Experts of a small language model: a variant of SOAP for the experts.
Below are experts of layer 5 (counted from 0) of a mixture-of-experts language model. Rows are named router (the router's row for the expert), down (a neuron's output weights, with its number) and show model dimensions 0-63. Each number is 128 + 32 x the weight over its row's rms, rounded and kept within 0 to 255. Numbers have three digits each.
Before each expert's rows: "comes before" lists some tokens at least twice as common just after its tokens as in all text. This comes from a sample of Wikipedia text that the model never trained on. Tokens count by the router's weight.

# expert 3
comes before: "0", "9", " |", "8", "7", "5"
router:153094159174077113136125180160106105155120091076140127121165137117144132130075112163157142130140116125110077095126128178123141130111161126188116130058108120159189072001107162166138164089134142
down10:172083136081110131108116221169156139164153102110153080145149074098150112148107138111172074088163135106108148154036175103166159148109123112166085102129149090139128204138102082142145117078096126
down11:145158137162167079181245131135142114133108164143102113041122165155054148151117080090089048173114136155115106155178152185101108102119117172107127109132167108158128108125135117089128103112091132
down12:074074133135120120083135114085167126058078109139132143121094125123173066158158107143082088123136082173093114141165141088117088142152051166055151075120125175117153106142083063167084108170118091
down13:153135142127132189067118082166134084145064147142112174213182107142152132117118185152150149141099157184152117134151126106148093153110151154154113129095160117143152100081113151132103118108089082
down14:085158099152131154111144135128133084093138112180133140119118121187120169095089150165142089102072134170107083090179162154154174145122104192094205112150129176177100091151165087119136200186093118
down15:108120155144130105092124214198139145110146115111126136122111103091162165104190116118123130169173166148079105096139056153102120116098121144132062136158080124084117140125133138186142122083062186
down16:126148131117145085117130128153117126092147100118106133068144109126126075145096123183086158118153097145145115130164153163143132082184181130106151161041150179152129088108180138129139105104117172
down17:151157127189115193091103149176114108069105138143157098137164131108115116132093080160051104112151122112134071115095171064084163134143086140124086164082124156085159114124141083124143037146139136
down18:094095154093102063120147136128115139149134168091190125115131101134099162202145131089092169103158142122125133153122127107113090090114121162101179107074176166104184142046179095070102127167146182
down19:132147156143102171127114193127143105208109078116134109150141218112088123090103150188185171087124137097154194073110127124066178121083153151118125117117160086165124127150147108136084115181148105
down20:135067091169147155144151105116148126102145190236177146195130079073142085096108077097113103101099117152134123112075117167135119134171150085162165099149092201131115168112150127174180106131097103
down21:112092139100107090110166064138105155103140090144155138133150160117169150161139119169207103047219130123111151120133153106076101153122152075102119131099126074118084107131129115096159182104128165
down22:121123176130111121162085152133078171154099059164122152071041107114132128085153138157136134062171110125126056091098144155058148133110144123192169150096126148083132112139137142077145111185121133
down23:093110122154138094091126179129118134117119110115139061076154111124152138152162109117089113124067111156154138125133096121145163166115083101146095175110089144077048106149101122124161115150158113
down24:130182101138223156124070138129176112147110081114090188160096136136165142119132107146123090077171086173100154189136186123141162134030139138152114138170137173096126127097165118076083109164094119
down25:069102158090127149154164189182097127142141159144139170140126112053122114106148148141079113122113126110105133176132147157125144107044141148154103096154091101136118110138148078112126153204144107
down26:089150079158127144167175163204126181087118110121087089136103092094154090114108209093172085134104135098135143121120085178155089142127140146151076102137108146137155131134180136192150166175126139
down27:116149098134134167129080077149121157170104097068213108112144141184149109120165113151086138076118108127124173196097167147130066124135121143107091132139167123111147125143175109156144097116177128
down28:081163142151160081147123092146195143132108104091097088137144152151117138191177128116107109059093081114126105090101105119116156112156099124176124148147088139118148137118089163127064113122134046
down29:095117161127157102151103142061118146113141138120159119112112106143118125112087087153125096148130123125118078130153122108064096159180137056107091137084141151149164083203200072125161128134164088
down30:109139081123140122121119102148125191169133162152126146144143063087093208150176155106084125146084125106103163111101130116089123099089097121073142093109114140143188115174125075156116129133115150
down31:175070091143115123095154162099104155094094135165115161139171143164129121159145125106125174135117139114155080100139169166145124122140134108091145102118128138232104129115087161158146182159124159
down32:155122099129096106107125196042099119137130180119078125092153178147078120128173088114151133149123090134115129168123163170137162163133067106044122085084043136128116147202161096117114114124131085
down33:113181131127172124103135197120127098149106152106099206179057111125082050100132086160111114131161092109119195130078101119139138068145142140102087143152144102189073086158117162101176094146083155
down34:140093110107106158124126126085139110131082132126123110139078135179125143072098102119207159125182134124068117158139166209115175206129165089170159138127139149159132111130007194163123149108158128
down35:125092138141141117190143140095093116121116137184140106135115157156128110136047156105145137106155088146158153096145129138150113133141134128111100099172144091195140148126055093055161080078102102
down36:173135129081114129094133096104129143061113127112136117125174109132114117138146122149077141120153134184174114176054092107100138152176095123098109147057097102194136130094174037139134115108145160
down37:138078096202132097101118106107166137067115134107145092128123145107058102109113065131162131146111172144109110140174154070184199082158121101161087134140109076155127197144118087137186029128165133
down38:109152109115165102162112104105124101153191091131080132106133198080141112158151181153177100088112094119121121091163160163109049198115160147177134129137138125085134147089138101096145108139140157
down39:109186143148149086124120075117146160177182085089081125133095104145114145145154155125133112139063094095123151100112165106138139118145071184082153108102164056135088136139106115174102102156129141
down40:149156135135239141148104137159117114216143113116104123113177122083150109120153123144111115081173108158092134103127070199133125097145066169105187130154140135129132086184189111160094155133131177
down41:153106166107058106169176096119114143129208184128119121141130101108124094155107120139060081138129095095120114136086129117124113097193153156175121154129140129106168127110113115056086166142116125
down42:120153201158153102139141131087207087109118110151116121075124102102109111091085172137157105132124159133065193197173153119173162133135074148164100154063140158115146154153154092102162113152172152
down43:062098138194117074121123078205122167128153134153131136119109126113127190136139069081134133129119060121123081107145210139134126140165089038145130179132116105112154157162135165130119180119103082
down44:136131174090180152118164141079085132092138106107081143139120142126087101098102123137109148108175176115138159112124120144131074119143130090135160097171134189164158169112207103115098164110167192
down45:133163117130119094118091078148168100116152151133106130132167135074109104182166103127083112144165173170125163150079170140134111091127139151163147163045139126186094151119102153158167082187130092
down46:138145096138126161138113127096099115185164042114129100027078105130155119146120159169123172120114116130174119139183127140195145088107184155159140115126086110113135050126148175101110111133144121
down47:204142103103123133093098118094081161155108079153173105173100097109130115116091142117162183111120148090117097114162218127096094125143132111073118125131111107139146138106155124146141080165114077
down48:117115119116141146138143120118129108139104152120126158139147133128119162116166126130134125151138106197106087158139122107154121062129117175130097131140167182056054198148089112160121125120159095
down49:097147107118105126109111176115124094044124065199120119148094146145121103144150149130102157117108055154102082140143209106172124162125199122116138079154166095093159151119177067125097092105135156
down50:071090099067184179115120084135155101164137075108106108130107141131123103163090141126105116133127149135160127152067152105139093155111146111180078129075177107152126112150066127178157109157137122
down51:147167084106127128160169153091154112156149144145168125110097118108153106150148096143075148078173078150173170128091165096128092121136184088086144123188139104117134143110130122098110131196105121
down52:128174129117113128131208085164128120101103121127114190194185156181107135148154192095098129168058163089135145103167104138152102128140079145098108105169073169131145135046144192152142052089131151
down53:098113100180137188133149176115169175116088132161165173117173099241092111103061136153108142179139153127088117136106161140172118119161115147145146159185141138183168126127128098192160163134133105
down54:090123152110149093153132131119182136167113101165132100151129104122149133130151125091143178112130104146110139104070124163123064117109164143103158115133214113106047129114159143167056088200143139
down55:115167143170161124137143125086096154094135148083092104149106115139155140115141137076131170155150114190092079121146164153095144153147091168202065147127141179088095079096155132093132114172115159
down56:138110088086141102125118174207175147172132168143127144114179156079121224133127061091127118114135150136145092157098102162102176138088144148083180198157138147121094131119121138166188173110157115
down57:145133144132128107133081158091193144038156118179101117196084147109122151128164130122154147050158124076170099156227197147106151118137118103195164152148122044130070102157151102150113143147175042
down58:094126069120074135083126130142161061154158180066103112107133171128155136099147141096138149124091127132143109118170097102113171165090157121078118177155110127095158170064154160215146143086126093
down59:152125099136206172064113152103087145127167094142133093099140166085180125089168107112161103068093103114134127116141152133143082128117095150110153115129125104078122103109129097087142121157124100

# expert 2
comes before: "\n", " The", " He", " In", " It", " A"
router:147120159146082074128127135156145179137127068095133123133079158112155174129131093124164087137097109171197146136094198124139146122049146184196112163139117113144085135103168139124107066133163112
down10:103158111144103182156097147119097114088118107174144148121095164124143138100082094106113171131102164102128149120155083134174172101105110108102141108188169113101141084111129093135081109113138119
down11:172097136164152113134130113200147142138123085085132155098138112112159138090109155169123160118053143097153232108115147142255123153103169114131193118088122096144114111085108106108054145141141100
down12:204094119126120124145174062132113095161143179199125101132126131148064160092141086116117132107065137143110180138102117125161147113141135113088151167140148142178133129132092128094134124094123065
down13:144141176094101144133149183145150130103152180090079150167209112118149124191147171141105113138094113129136097124133166120162035127104096156137116172168132142031208103129134115094066087137099159
down14:107122127148136124102114140112107081110157139062066076122159090113069118134124111139088090168192142141084209150115136088147133163127099152141161156112098130121104142151130176162113133181139125
down15:153152127130103140098158130172117196095107115152143157111078174164090081123079130126132124116140065203100114090100112107147131145118139033147152140130090130115111082137132134125132144154175147
down16:214157053096131192143170114134093142090114150109104192132155123080076153123098155087115093150045132116127098116111120058147199132136160142100126158076088118119122112114095100148114151123148089
down17:162147162141121088093162110167115153125083150112095107142101103082159160182119149136062154169168188137088124143116131055104083109116090105098058135129143142142150099124186087130151139100112160
down18:145083068137129206125141136161072118144127136186118155100118154106210173197125129147088168141164192059150154177150160118168106095104109120152081119149165169141091145118140129164121149103127101
down19:115090098135107097159110078099144108082207159133127129138176191154092085169190122066119102140091142111108133152125137158147165082126107090055126200157082127049135114132129077134127112137167147
down20:087163077155158140149143121080146156126133085130104059133197113135138136144159118084112082118058151121166100146037145166137135156092133166044090139093123135098146172150169138118125121113139097
down21:101081172089160109137120135101135121122049136151137105103118122124135148162126098132115079115141140136176187119182110072132097156106131075102117088170104078079115051102166122089126124136143151
down22:123145175148166159174152118163171123126085116174107127153131110145153065053118192118162110057147112073128144155122118164095093099125177127178167151183097153124161105106142111083118166111128171
down23:121103096151156173069142128065104146154104156153139147129138111192154205119090149187149089086133129089135147090178135103148125161110164148129164123172099106085084091149129187142140142130157182
down24:125141090153141149132138137151091245096128084165111124146163116142151087097121046181179087085119130123138113107167144112189074096122143143068140118141143058189070133105160149136202131101126124
down25:092078120182117175153146112159171157089087138158119116155136120139124158182126115120065118071127175089105090173121141149112167094128109080167156159131181104083070115167119102117164174122151073
down26:101117126214196096115130117099196178170160130138128079182144170055100149111142081145125113121078183153138090129105094116116162148139115127115167137116189108082148123132167160148155140186090112
down27:092112142124117164162092096071148071127107154112158144117146113200123156134147134129184118091161152127091119131075131136113104089122142057138090174177089140183137156121120140150074141178109122
down28:152107106177106135145151130110134117161164088110141124149078148104121220123118127115168093118081163153106096120172054095148118159112168107140050168147088094118147182150113159111105102089113146
down29:168117148113123130111141073119164128126190145126147186070153149141153105125129145135171112101167093111135124157177165171133109120162167142149131118139114111089131141154106085130143148123126161
down30:146075164101148067115107127157222083114118163150111121120147142160099086105116176081113126119148092148117131143126094121144155162107163109071171101108163147099098168157146124094095136087168134
down31:111136104109136158168102090097128131119128168097077064127123094129148100104130186178179150142118136153143106111100209123118177145122145148111112157071107098127149137098054166143112120080085153
down32:122149098155149129167159135171115122141164184135143146135161104119143141065103118145147156116170179078145166077156065121119104146150141143059132107125152064127149138094147104140098083115109136
down33:116117129138153059177115145107102108085110119112129193118153164127123118116133142140169111130133138109143169130115108161153140113170083118088041122111163102177165180101107125181119166110132198
down34:167107084130128133127159138102126100132111119164128116139145092082143159073193156142170139141149162116080117119100184046147119113100132126079104118111064142134095174188147127122161074178109148
down35:117111147102145093164183118113160084127122081111126116135161117123138077097136095161054184127121099124143135129193117114157082106112115081106062061158151091134110139147167170097134188190157143
down36:165161130083161100167123125154130076136117126089138136105128069099072155130123088121129118166133170168152117092146126062117167158154125166096138084106145184171117086121128101106116072187150066
down37:115118175099157108206134133054137115151144093130160158134142100117151174140105125127125119146121156132108157144141124095209167180158157103132123116148079188148120139109168128151142130133133099
down38:109069154120122141105134180097124157155096123077081090109111176149101154164117118137171130108152131081079128105131118107141180193163128120140123092132115122079130144194092083120171132163119087
down39:158128151113111145099196192130064117017159126108110105138076111130096091145164061118133133180096091184175128149118165092170073112125118127133109176079136138106155192145117190096106117089156124
down40:130115178131184138127155179105134166170156205104131100154128103096176122174088157111129096106089161136067133105160109145077110142118176117138115177128131097103102075096101096117143125174159161
down41:121097145109074192145153087094167149111146135068116117124133133095136163128126155161151126091161121133155047113145102158111124090072132153138094063123100114108170179112147149139107146132153125
down42:072111162153087128135129131091162130104126165158127164131151188118188092141128155097117160113126153124114081163144124115124147103142126090141071080174154103168192119167068112170164111081134126
down43:190105029130101129141094089089092085170041155119109069101198155145124080137189113084118125128181106164182125140135084158156122118099130174140111104175128092102094126096094102121148119079196113
down44:094079119147141128164173184105112125089128139096126126129152099159099092156078141178129164150140127169131081125128132137110159131171071163141165115111048139109093082121151087142129140167102100
down45:158137148169146135087184192161102128123186175100119048089082069178081113132067157109087154134118069130129114112136155086114128128094082156123112168089070127097155125172126181152133154136104107
down46:148172113151101130092092102103155141161136121157139151132154131099095181090126097153073150108093140147106092090153138126178115085148118104158132117140153092061087162150149138128114160152125089
down47:087131143167115125074089090103164130077123171167161138110073114078161162176125057169154141086108121122134140174165116123184145112133194081135104127096154179099148124090205151123145134164124122
down48:167070112128126118145148131147152112194100082112159201131165117134078131179149095085144167109090176146108098147108062102152159141112049121127125116148119146197134219122145135186166130105095123
down49:089140082113160157062176114158065099125134119103089117144070181121074111199118120144091118148105105130116175086115149095132100126150109106107110133115122170095119114117114163073165060164102079
down50:134175117102147095135096159141107126151137084101134150115097104154127156077172129124085031144173130142168153169102168100161140120127148117162147082154121129170138156157093206124152052136129131
down51:086104120102120131134115134095113116197104141139124131142157106171123138138148143119161112123158200153149144107175142119116136130111140171180142147152114189133096099138130143104115145169109152
down52:128110132142158155120183119117144082169128117120189141149158104175140135097105126106148152170120170132104138131100149104104114099094105077111089113091210176130159132162108101174155178061169164
down53:113087188167135144199111124124067098097069114083188187153150169106121109106156152112111132062157132184147155097105152118215108103132162148162129161104147155107123168137121173160178144168119149
down54:102110086171118135158158080172143114153122103093049131109087161160093091074116183164136098132070132116098128116123090122154096143148091154166098143159119123127121176111148147111147145101123053
down55:115184148093136121125102133064112148114130104118099113118121158086107121172172147106111134118126120122081137093100096155155160148097094097054153115105128129120158173150173081096100085131105109
down56:138110087139099154152141142099080164174098119163111157146061056189090145089117096118127142124148123090120156108121065082096201151050102064119138115125068107118164126098106093120088076080177160
down57:109110187098158100133156124115104109191149092129149096149162121183111060096124166143118120129122095086166116159103110201128094111146098144106182137137131120125110150150132144101141065117081116
down58:153115074180166154197130079084174131116123172147127070120164107147143115157124163127144091134129138083111118089131119117095164120143102151148156113099167170128112101109120184199144156133132091
down59:096088121141093091115139112155121148132134165139101157119084122145255134171146069091086183154082135113115178095093108145135128138181128154119172145085157117178151128123114075125137156133095142

# expert 5
comes before: " the", " a", " to", " in", " of", " by"
router:243140080138153105075138167059090101127150122130163141068170165141099108082116164111106166101119085143122068138053128170059145126134129097158110146115128157142131130084148113118132103167095083
down10:071100129130114124160099148207117127144157160136104155137141142161149132161069124136161131033154161136105133152126152159106220135129133147138130123132112145189164122106114118098127149092128139
down11:075148102095157136123099151131156191133127155104209130118106052126132146172199081113152105072156149096116101112156117157118115164193138110126112129170165099116174115123090069116127143118123119
down12:112117126072103158146147121124194110093168121150069172164162154184097177136115146096135127120133146080127151102075147119168127117079141141133178074184087118157079100110118144163193160118122074
down13:084148108086140154143132095160143181150112142113143110146183092136169129092154112105105114169125092153157125134145129136145167147099105159125095116184172143089088189140127130104137150073143175
down14:147168132106116112076151145179151038161116095118136125155116120121102119175116173087072132170145120110173163106108146175155182134117138119147104120151091066100173206117103062133133122125163137
down15:162087162100141205163087090142163124089096144139129112096146111075082079147119153128166118120121120127146123137140153122131122110142075100181152063104128176132140117076201113156143127077137158
down16:155126106103106176149159102122157137099131137102164104134050119121077174072061161144099168135140102124157171116119145187160126122136140108139146180091149116084141150065166113060172135080125125
down17:135111177097116118099159110152103177131206121116119099158107065200161139154217099173121081123094106125113130128146121138145162143121108095149138159145141106127113146110192079105179140130120070
down18:146101128102137141117137109100147148152158085138084150105114174159203171115108119174139133130121156073130116081131128186171113174143069110113182149178096166086147088123160154159122152189129121
down19:121091090073129102126125147106122142130171159075070058178105233138165163136138123202125155151121100166150106079121092168152107199119124143061088143168090095082179109145147152152147100124111093
down20:117118126088080078159099102123125085148111117102085125114147157107118068164097133086073112164186084178130164148089123135130076193142130163089124166140173105151162142077166129145140117143102201
down21:077166143153123123132096121108110176124106127127114147144048121106124122163068137055107153151135074111169168126135081100124143111221094158081128149063101128186159118106139144177129149159150133
down22:097188095118190132152096111121158141112129112187113131104109108144094086129078106177144078090155094156117090133144103142168071187171144130126130112094140134185168174136132157071144135101140118
down23:143177143110093097124166130164154136079103126142105125081096142096119159158125115110154187135122140137100169123216160113168108197149124118089150156161191102095132147043090101086112157105180080
down24:099062134128148111149137123071153168170107164074097128104177114070163130138139026113146157117141136085121110188125151170127111142138131120150142159133127107169195129139114127138207100114117133
down25:124128128104181122138109116149101139105095115122095138105121136084114080091111159128177147133101069189151109123107109130100121113155054124078064130125173117201153126065122151180131165174075117
down26:118120116114169130131123148079170134075137150179149135122153083139148157074158153144125177145149176114207112165151090090126041147105107110174036174127145119138137098170135138119080131092177131
down27:118141089114204114130144095112100174161091124097128172165095109119121149153080094124123116075083126123143195145141132159165130123157150144194156133123181065092138154158099117124179125116063159
down28:142089104083122138172204080139129135168136161120122168153135074133055127124142119146077168112172165189146145156101139113169158081099118145139148135119154105122119131110130069117163094138171141
down29:158184107146123184148146089140082088101122103175125172057167126125124124156130130092111120092183138106058162111102121134212129133115093164140165142096141105142149122122098144143125079125133112
down30:110130125111151087173106170099133107136077102156167083169144100164120115187168150134124077179182145164103102109087162150093142080120166139199226075161174098092133119114111093099140184093087133
down31:020094201198109159133141107139157186107118068167140132134083152136132101141166090139131131085097173104171131134122099134105085120149098111150126120170101090106107126153155134151146116124194107
down32:105115083138140149128202043133128093169125107176138112137118095164108121088113146144094063151099165091188174114097103146123081129137151174119133122149131087128084103109161115153128173172178131
down33:162175167126139089081111076131166199137117140120143095089113065084114099146092172134111110159119165070071105160125128113115154119137169117092088150098092151132115069115107085113125097109144099
down34:102175126140172119177151167151169179144130145083139098177160129133209104062103126083130133196168112132177112092137207136161082127174095188137174096145144105152176101184127143092118138138150053
down35:098110124065163113102222127139090115116152148119079113170098110094127143098155119116140144155081222176179105138153119115115159179162137093168144166190127171125072090147073085111152031104165138
down36:140108134115126096113086130147091196105163144149133183126156107121183139134110100084099073083117142107047093116121116083128112083095151109145136097126153155158158100116124124128065153034157118
down37:163119088146086139120173183113139187130137081104111118073126153129109186141129088060095117059131094127137085160134140127194127067161163071132120130129176102123079128102192111047105131114157082
down38:158123163106097106083164094113078093130112096143130110141144057198128131130136162091149182155146135161093160124140123098117122149132116151080184149142100104100086087180129130131086183136143137
down39:084116149111126102140105163140140114126164085056149145147215086147110044152152144143106130132058144103113106078122163148080069111118144061110135164084121106136153102053125137103114079146090170
down40:126115199137112085082104180114108098201113138144082165202111114111101139130141181142173130116112137092140094101089076086144098121099132207172165092140120109091128136158143074078122137121118086
down41:118144136136145131086141145158157134131146170130161114114174129163106149107128207102096137124128123200137144136111127137147117133145147171096112070094070163157135095123143133115157139128138158
down42:090100162130112111207101133143135121127143085166132140186117126170149124138181180123110088056145068079120182119140162132137093100123148109146111099129128118174119162104123117132080154165148110
down43:118144110124135109104133094143164105115139119139125114072158188152125173107119144126164100064072166185114175120149110136102142109113130095108179172194135081119092176119166088150195086134158150
down44:106102163193131102092133091091131157180149133126122154127117129102157070173095156191128123175125066102136107102067142092158159103069117151085141185197138135135112104156173154127139108145123151
down45:142114142136118123077103160129180148146091077170174097182159157135082172140141096128172139115117126102086156136164122082109124175134039088153163143175136176174158120142057163145097055125114074
down46:136159139154138147116152106142122180144081111127140104153150112125177117105076164159086074134134126141140093082118158101120081119155136091218102151105108087061072115140115149202136179096091131
down47:161161102135112117105142098136164136124192173113100178194147158147080117093130191092192147147141164140148143140085074127137141177156140179158139171127109161180124118097182128135157185136164116
down48:112168135138160129167172134188104126104138132127080151165092088135151159130144118098074118111166119084106082140151124105180145144136131140114154110094142085135153171121106098154167143074125139
down49:103115116050142193155152084079108170084154163113085154159148129146125126105156093174100058147138094137139062100169175103115095115145092153130138118106149095093158132111119129116154121095157156
down50:147145130130147122156128156109146185066127128119112143197153094138152158167115131128133128080097165133120129076118086117135125132105185175158114169095116108107149170156155056137077111157168151
down51:159155127088122093131141163140106140115110152142114147135100130087163123092153209090152127095109161112094075100158127128126162100099144156108149117131096119132114127113117128156153088128143119
down52:097113206147118145171061103163112139147143132133096074173112112135086098119146120152127118160133131124140105103210152173171123100135158108169133093109097114177106072125140151158087182110078143
down53:184156123144112097159119084128144134072150137127166109107087103154166177176166157135131095119094137139080136144112121168119127145115144129123111135129148138121128107159065134090185134130041105
down54:135128105105124130086158132124144140124108139138141132178115150142145179136146193131076131127154141120163053120110124102129086117179090139172139036151136169093109143131171132133144078175115155
down55:157163138114132118130192129127106110082155106154086174087145057163131095223076094124117120104114100135108085136070162159129105126100129079134119132056139079094142181087127142056126133125079090
down56:121179067170117183128132123168080120072129160120143160142145120149095076139139179113144114130136085085105111109165119160160123123106104176096120115155110139103125134138189162153204158162172176
down57:114119048178066155054088161102124145114135122128051122107130124147174152186194107158156070131100112077094168106105180169177117121103092097110124150150188128085193185157125128143122072116118122
down58:126191131112073188096139153147150089150109105139058086137185176157118205103136115063150116113070104113127179120102164123160189136156094108106138121123083076133112097127088089138150115104107127
down59:131159050154093140169116206091144155119095087090090107157089109128130121111096131173125127125157142049102137110154185135133068144146079082090144109163021147117067136144138099162160099092126158

# expert 0
comes before: "s", "-", "|", ":", " (", "\""
router:144124132143101080080179148172059108092147109140143166096121169096126102089057072080153127132141105120064088169070083128150184104103110154147128107124151149136156105119157091120120134166175170
down10:130085108199112145123143171144204135116183109112135175118136087150154134120151089189186135078128102110157147131127170156194177184155181121144130171147136150149090148121067179111117142169181104
down11:124102114160161151085077169121137132119165083166143158111104138154203108124160110115148175120167201180041079129154073115125172159078101109159153102107140151085110192097090164128176168077192178
down12:138104152169203155199118110102113100161132185115154114118136110165133136060131118186150194166141078088130079124163148110137084162135158180151132127151123097157156109163113109115151166128160158
down13:125129124164158165174189102087170146135121092167140140126118084181115145183163165137139169137041135218068087110149116140102090074155125096111206159145179159136126135130135138149167119141138167
down14:117124125127100183103139120125124133116099146091171124094121045122107170145115106159091058174126087176127085138194119081201155110095135127158153117134105129122124120118118135128151083146150152
down15:140099132155124190108084111195115093129173125147185116105125153116157112125169142133063151143183062142200120159112090177090129169098107102103134125158098105121161140106088147107115170083182088
down16:108090145112109173136101142149201117174166117108162089124129145104122113135130100084178096117106092091073078099107144161143134101152085156137149095179141098139088120124106175110027155117146158
down17:185107146156097135084118105137131125129080124122155128124122107087143126159104179177115160201069149128068127184147124131109071220125174126167120182101159098122132081123119093098098159141199076
down18:102107162119151058113101151116093165149125152131126116095095139114162055182182158142106146164138143167067170071064138103129198153125168162135119115108148079136159123080188152080127164130175169
down19:172132081127118125057119149135107184145153093167148100085117063109123110087108168176148113181135085111130096088128131139138181150108164108106103054146083179175141166117054170143123154136130110
down20:139161060129122091148100153115106133171171151087170162118108182037141114135107171116088126113145166151077130105118158123089130151123100143103142149134126091130120111175111144145080096178080171
down21:145112130078133144133147128166126130145096138142096123198082172146200201053129111067124137190184141171133116117105121138098123090155181149114198141126105107143121113146115139095141135115124144
down22:146134140117144129089165084152134087117101096108137168130095153127108119152164146148091160152141109157093100141099162148191095124114126102142071137109033176131153140138169087086086186126186115
down23:109134169124144138111097176140104148177084091168161074117141167179162128133173115104152182141109120187139182144152145124168087147149113116193115129142140109171135138091073150150134140088105108
down24:120114150098136168121093115143100114111103120093162135148074143130078111089168101211156141181084170169139149096039151122150078110137130168121132142170129111229128072149086139121135086127135103
down25:153119122131182143056131159154155129136153134101166037130113179121166104080174145100141153148103122128055095132144170140076079119107122134185124125145090109109110135111191057136163111123138106
down26:121111113096212086115172103092172165189078173119131192100186159087143094114116166105086169136105166125091096161107192094101150061131149110116114104125088119142154038183160124130095149161104110
down27:112108104057090169176145102129111161107091132127144107109113150178090123116083150133154117123175120130138141097109129105215113121129184132132101092158146121139115185121176137129108100114154091
down28:080100112085103130159156169107197087087167134111106079126096142080109186181120045099097103107137165139144090125084102092170153155157138132089078155172138109157120109074158158148197103151127123
down29:084162116155129146111104152142160127146125061121151103137135074141161160120141089094110178146111192159173124142137108111129157117182088194138138141142115121164135118118168186190146166144098140
down30:115145141131130121105086127154029105105101087150179048110155123181123082162091131184080057158160159118162087120088112097106123097158069082141202139131136096119128151102104132103109104105132114
down31:110144142128140118138144075147126126100145163156124140120116092116087089116149124105075139142187068132110124082077185139097121113100080148043112094111143035056165163159206100141163130179080136
down32:116149117123177096090128111084175182151093117181132118180133165166122095130156114154137131109097179099145119089110070165154078140134145159123147139135062131192137111119118106154118150151164173
down33:105079135135136132086130101071135137130089139171164140086074119166149206142113155126183102108163113177156123097111088136157120155165115126136103178132100093105092168087146150117117193062203144
down34:146111095129119099089101101136081119143180140180109054125136124145083108123075111137122168158122138125188207155134114163120159191106088149176115155133057131147096169125167174113121151157079167
down35:149181145142119122093106060118128109091144045126102104155121087096167127145121102154191110147185133159108107087140036089113089155155130108141111111124152080147106137150166149154103082123120108
down36:094116194122114146072151127156118106111105149110105162141136140109110136111141131163104207163145147159166155148122126087165121100086130129065035109095092085059088136148072125059132093109166153
down37:140155144083147144137110121128147088097116100141163155136135167121138096072124163191189147130125136202178129153164106147117114110168088126094128096143200202170183119088144237113125150079132086
down38:184150111141147177155115113161145095095154127093129054139117110186065130113173130184097102126150101151124171186142159133160131087109077117178141100103090103103141109171097124138163151082094145
down39:162112142107114176134160143113194136130136149123140108121078119123154085123096160081112153124158152078156122130108136104160136125146108087171141111172104174056146099073104124098143133132044135
down40:131103148142092119146088153126166127126131131134120117142095193139099171069156076123137127106129115138098130097129090169166131129112156208151103136089126165099091144104162090132113146153132100
down41:154066189167102131114101064106087146115153114155099090108147087159133116141135134127061066106168148144196140148125129086122158083089178072147077133149095122138148095142115144139114037141126175
down42:108116094112168149073093170145119210126116094167175172074152109136127164095150114158114171150142184179062090117142148083187141127118166136107103161105096154062125143101104103104153108085131097
down43:133128132172124108097153096126184197142115143142100144110160125143148140135166106119060178142154073162155130129133153058052131072091094108160135139091080131082175154152077094170136123101113120
down44:097171087125177117143176161138185125108128083068142121202122159152133140160129162098169150128059077148169206082128105111141117078116129185202109099136137180173129122148084172161134117139139105
down45:059111142117149078165064178170094146111111129105105185130090149140146102077156130083125169088070157075104113091137146086177150151135115126104087128111073121113112083174124088137076196114108162
down46:110162150173108118150070147160102153125114117168106118149105123154172105152077126171097097116121127136112107163077161145084171132145097116107148103152100224146181105124132115146135090157116121
down47:059125102069101059105117153102152106130095043155149190123086123132065087122155148156088177100123062098172107130137138111113130141195156164159106092198122169121130164144111128106085091089120135
down48:150112093167132196146129104114067155117098090123102183092096142160055148157116137124184101097145131156171088130121169171074119096118112128089143149111117058098112134133132085128081157174086124
down49:100067128121075118128142102106088107132184071119140114177135161128158110140110114194178155118110090142103127125098159123117140089121137136107167106101174138132166134188138126098126126127181207
down50:159185132143119137132075110099167192163099157126073112114090168100157120098166071152142146118123093120095091138124129155120144166078129157119104155096063103133150128075148102138152087126069163
down51:123148165111089121143134142184175129130160122135159120160122119117142156086087109102129109147168131196150151150177163118111096168144145135166099121062139101167151101153158092057152128147134147
down52:141145166147153154162146176139149105108094123094103084121105072081112147176132098102129175116094108101154155113109133162133144146168218121124113120109153066087174129109185140108134096127114211
down53:148080136115104134121114077147084158169115130099096127120072105125096142135143048073172103108120126103122142154197144119108146169109077160106142119120210103150087103091157125070121097139167128
down54:077120185118093157184106095129152129092087139142126173155179138111113109125141155146146208080178166093118136112157096122139155144175104116143185122123146099166091127137142109183134108124052118
down55:116187178099139115158141148146126102139051098125139120081090132174154129109105155128146112116110135185094102138101081082105183077117055143052138168125145119127066088153123124128093112092108124
down56:134088122131119110102066103087120061093103113137115061120151160110124156156113128104090071062089091112144146100060124125078121112132190142114157105112161076103128058143081118106175137130110118
down57:130097166135094133104099135112157105122146120092082146116104119111150221123133175163124113115109157148162153159083086147119124125153176123114148092127137067103113118070090126050129104129174108
down58:140133167151153098140130107110130103171135101116177095166171121109066124136170166073112166139119105162093129131083122195153163139106142062127110125141121130093136126150184145105124115147117191
down59:164155179121163105157093134196138131161125146181129168138136159076117045091126181105171098105134176111153067139127052186158148146106119133124101108181164146115149161121185179095115151104116077